config = dict(
    normalize_top_k=True,
    num_attention_heads=2,
    num_key_value_heads=2,
    qk_norm=False,
)
Below are experts of layer 5 (counted from 0) of a mixture-of-experts language model. Rows are named router (the router's row for the expert), up (a neuron's input weights, with its number) and show model dimensions 0-159. Each number is 128 + 32 x the weight over its row's rms, rounded and kept within 0 to 255. Numbers have three digits each.
After each expert's rows: a language model's description of what the expert responds to. This comes from a sample of Wikipedia text that the model never trained on.

# expert 2
router:160133154164122118057094076070092078105166097098101150133102158179106163163136099124080132129133101132094124100123148130095125162151142085171134094198104120130112122128182164153115170103073124164133120158103096139106152112153112183157103132121110148068121171133172122187111128044120165114126130152149141092095068130101142126075148137153121159171145175098131107144150142085118124157086126168140151054136124109160164132148139147155079121150063089096141154109107244093116122168161054
up0:164130110190140191100104148087156131132135087132102155075057139134135065194191208152109121148110119136130108115155079082157125191124161105138117176130109109122141135095178113127053082150124102148077105131157175067141154077178181064177136137151138161126128175149139106178110094131107159155134131138175132112122098152109124084118117185094115148118183115164089135217149145147111226142131094139172124124153140141077124133107143136104116157143116104084091129114128111141124142115166132
What it handles: Multi-digit number starts. Leading digits or digit-plus-comma pieces of larger numbers in tables, dates and citations, such as 9,317,298, March 5, 1983, (1883).

# expert 52
router:082152150114116095183121133134126068130144095102128121124069203130180127162113112161096174083117158159157108127119150135082110179093121122175089123162128073191109196124093104118094137164156112150128150150205155143043074139164081166160105137191143112086121135152112086132101105128166174130115098118167145123129120116142062156081122076106089114161117164111130171137114095151126137163124118165118102083117163129179169163146168113139088193129120138086126126094116117103092099094188052
up0:154106143114168102159144166150161144140135132095108107171117123112160136092146089109124151077108159166118135163148169142122157121132159120175074161137121087143128068089132085144135095137068120078144144114139104113130143202113130107134084085156144143114112111082160128061173087181177159150047111200136162115135100186103046115092197102181061122156096161133145140214110118131090117123098150160084080131121122110116168094138134170137058129132161149125089112143103172104116143119154069
What it handles: Stem pieces -ock, -ack. Short word and name parts like -ock, -ick, -ood, -ack, or Rock, land, Street, often in music credits: Bock, Background.

# expert 53
router:149168160173137120090106096121107074117123147121142148135096167141120093146101135192064120154085129080111072123113145175113103147146143129168159122124125108129106153143172038194158135148107164119066164162147137164080124170136111167166096121114093137126129132100205146180124117052121154119153081171127158129109112143097144135035094113094108098189162158098094116152095141091134171136150161175107131126149085099086167110150170123115123143136055144051151109088124167093101155144160082
up0:104142133189148113063080134133087124084152116180123126175085129145145054159101183134071140113092183110170121145131069082160090135130125144145140181115142094119177103100145077184121138147091141191111098118152138136184126144095171140125112073119118068144096210096161093100141122122165135120094137196125128113128129105131138128111161119104148174168145138120095124161111143114113133135127150139136151125101077119117180136168160193141156141065121137162144141101122133046170154058157039
What it handles: Decimals and number parts. Decimal fractions and digit pieces in statistics, coordinates, tables and times, such as 43.84, 38.4%, 1:59.92, 3:36.

# expert 14
router:145143158155152112092087127115136171100118161117206137146089106153088138154133091212073109100129078128059141062147127112155148123109152103152116122206060110142117166193169159139154146103154082099090109146172086134111144115129141143194055108098128140108132135144136146174118144082103167127135176164118173192137100134078118097083098138133160119139172125127087141137112144093170158119139176169132100091116129126114142070131180145088116210105065098093127124096102141131165187150150121
up1:101138168156097182129149154124085098161117129119125096090113176139089157157109140134089132110093185111083101049175160106135199119066111104083102141105089113111098130117168115145130150165094163168122065149108116120103114044136182155120147060149153099173107118085111167127148162101107138110140160178125121124170105131079154151095143133134112092082079142099059157140129118171114176142103095146152110157123129117106150184150094109121174154039133129101131128148094119171175190173195138
What it handles: Small single digits. Single digits 0–5 in tables, time zones, measurements and scores, such as UTC+2, 8+1⁄2 in, (0.1%).

# expert 9
router:086130097101141101138109092128137065096131138147161085139120116096082154207107093153107122090130138187124111096172129129151056103123114120131089145105080127139099191141101132124091050094069134131073116145144134111139100157173187176124092110138165123112158126166084156094137121100141137149173127184139146138155121134049129142117126093103120183133137084126115117121046160102185084154143163156222142144111178071173178134149159140157129115125130154122152120071078153093156179144144090
up0:171121162116145122180142136162189131120124173207108097095117108173118113188176127092175120127155106108147158114137181146221126117168139162115059099133106156127087116101122166153196122141117122153076139080101171140149115153143121104157168085200063115095160108161109140198156159121168110177115156160170097127127089135090158134143165166113136079090137138159142123142144160079122129143141135147098157120139105130165119141062131146129187131129136093176154030121088083109109178126137148
What it handles: Word-initial capitals, quotes. Opening quotation marks and the first capital letter of a word after a space, e.g. "Just, U of Upper, A of Affairs.

# expert 48
router:105148102099110139130110115106181146107126158168098136128142095077104124142109063145150139144065192132100103090178136145109134127152152168156113161162110098143059157150111105198052098086090162134125141124165131106130155120110087100153135125128115106118111147113147103150079179135178122135101083127127088146120045159135149141113088126149094173145211180139178114121090097069085180175110152143207110100152162105125143138118120117108121199077113190142139097124083165102163090175180116
up0:131103107155189058173100124135112170136146228140108117099117115149083150159130124086123129135072121185114115091147183137080132134199146170112136164069039110172090100148119139102133146154135140122103082109168092062125198092121112116146115132111148098155098092145119123168158098134120141145141148140074134103098167134121124173155146112115113172131177121112127086165099114122104145173093151183162132187157121085108149160178089156085096182088130098116135165174140167163105083120119191
What it handles: Linking and auxiliary verbs. Forms of be and have, became, also and not right after a subject, as in China was, studies were, -ially adverbs.

# expert 47
router:067158137082183106169137091092152159104118106091208128121131195166154189120144138138151157091119165103131123126131203175152120119099115144156107154149125128143111176152134087115140107090131112091090108152130149143020160114114106070138150180157111112109105149102102121145087117118180116155173152140146130177064071109144090147069129119083141122137168116151164094163083118129092133173106099139110088145140101152152146112126089128118112207161090162097180092090133106054107083099171135
up0:164168141146171189133136119103159135116116130103097132116171153092158115199133101135169122152113083128121137107088087112107111108201116114142103130149084116231140128131113156134089104106131147115162112162103071137088087132137069182168154145073064144126127146133118174143151106137096155173130136106120169117123199132108140211100129116124095130107129133151131171139132198131126093122110133139086090126144129123161140062108142114138110153062161199158187075180216158121147063120151096
What it handles: Noun endings and heads. Endings that complete abstract nouns (appear-ance, ab-ility, domin-ance) and common head nouns like game, song, album, medal, season.

# expert 28
router:078132168079133078128105131094180136090120127136141156103078142148114064182135084155098158116122121129124156110111129115111080114116112127186141069140131081183077112147137140152109130134150107128150165140136124065075105143156077081142109099122155115162145111125130114114101132147184124175086121189161106082116153207104119123100101071179178141112121105128105172154168152130137086187177127151137153163191095133123153140097108091081098140142110145162118027096124170075182146210157119
up0:154121122084146123089112137162117154093151118139155124124139133123157111177115141091150158146096081112110172138122159136088115137169103144168122114070105139235127156116064138111125187105086143111142110109046119123131139136118107122128191149119113136147152112149166119176192145149106108134117038090105157106097135111154161179073152109134175170050162143128151117138141180154117085156147123168138163136162164092131172125132149143136116199083033145113155106127100156097098140235111108
What it handles: Clause subjects, auxiliaries. Pronoun subjects and relative words opening a clause, plus following auxiliaries: he, it, they, who, which, had, is, must.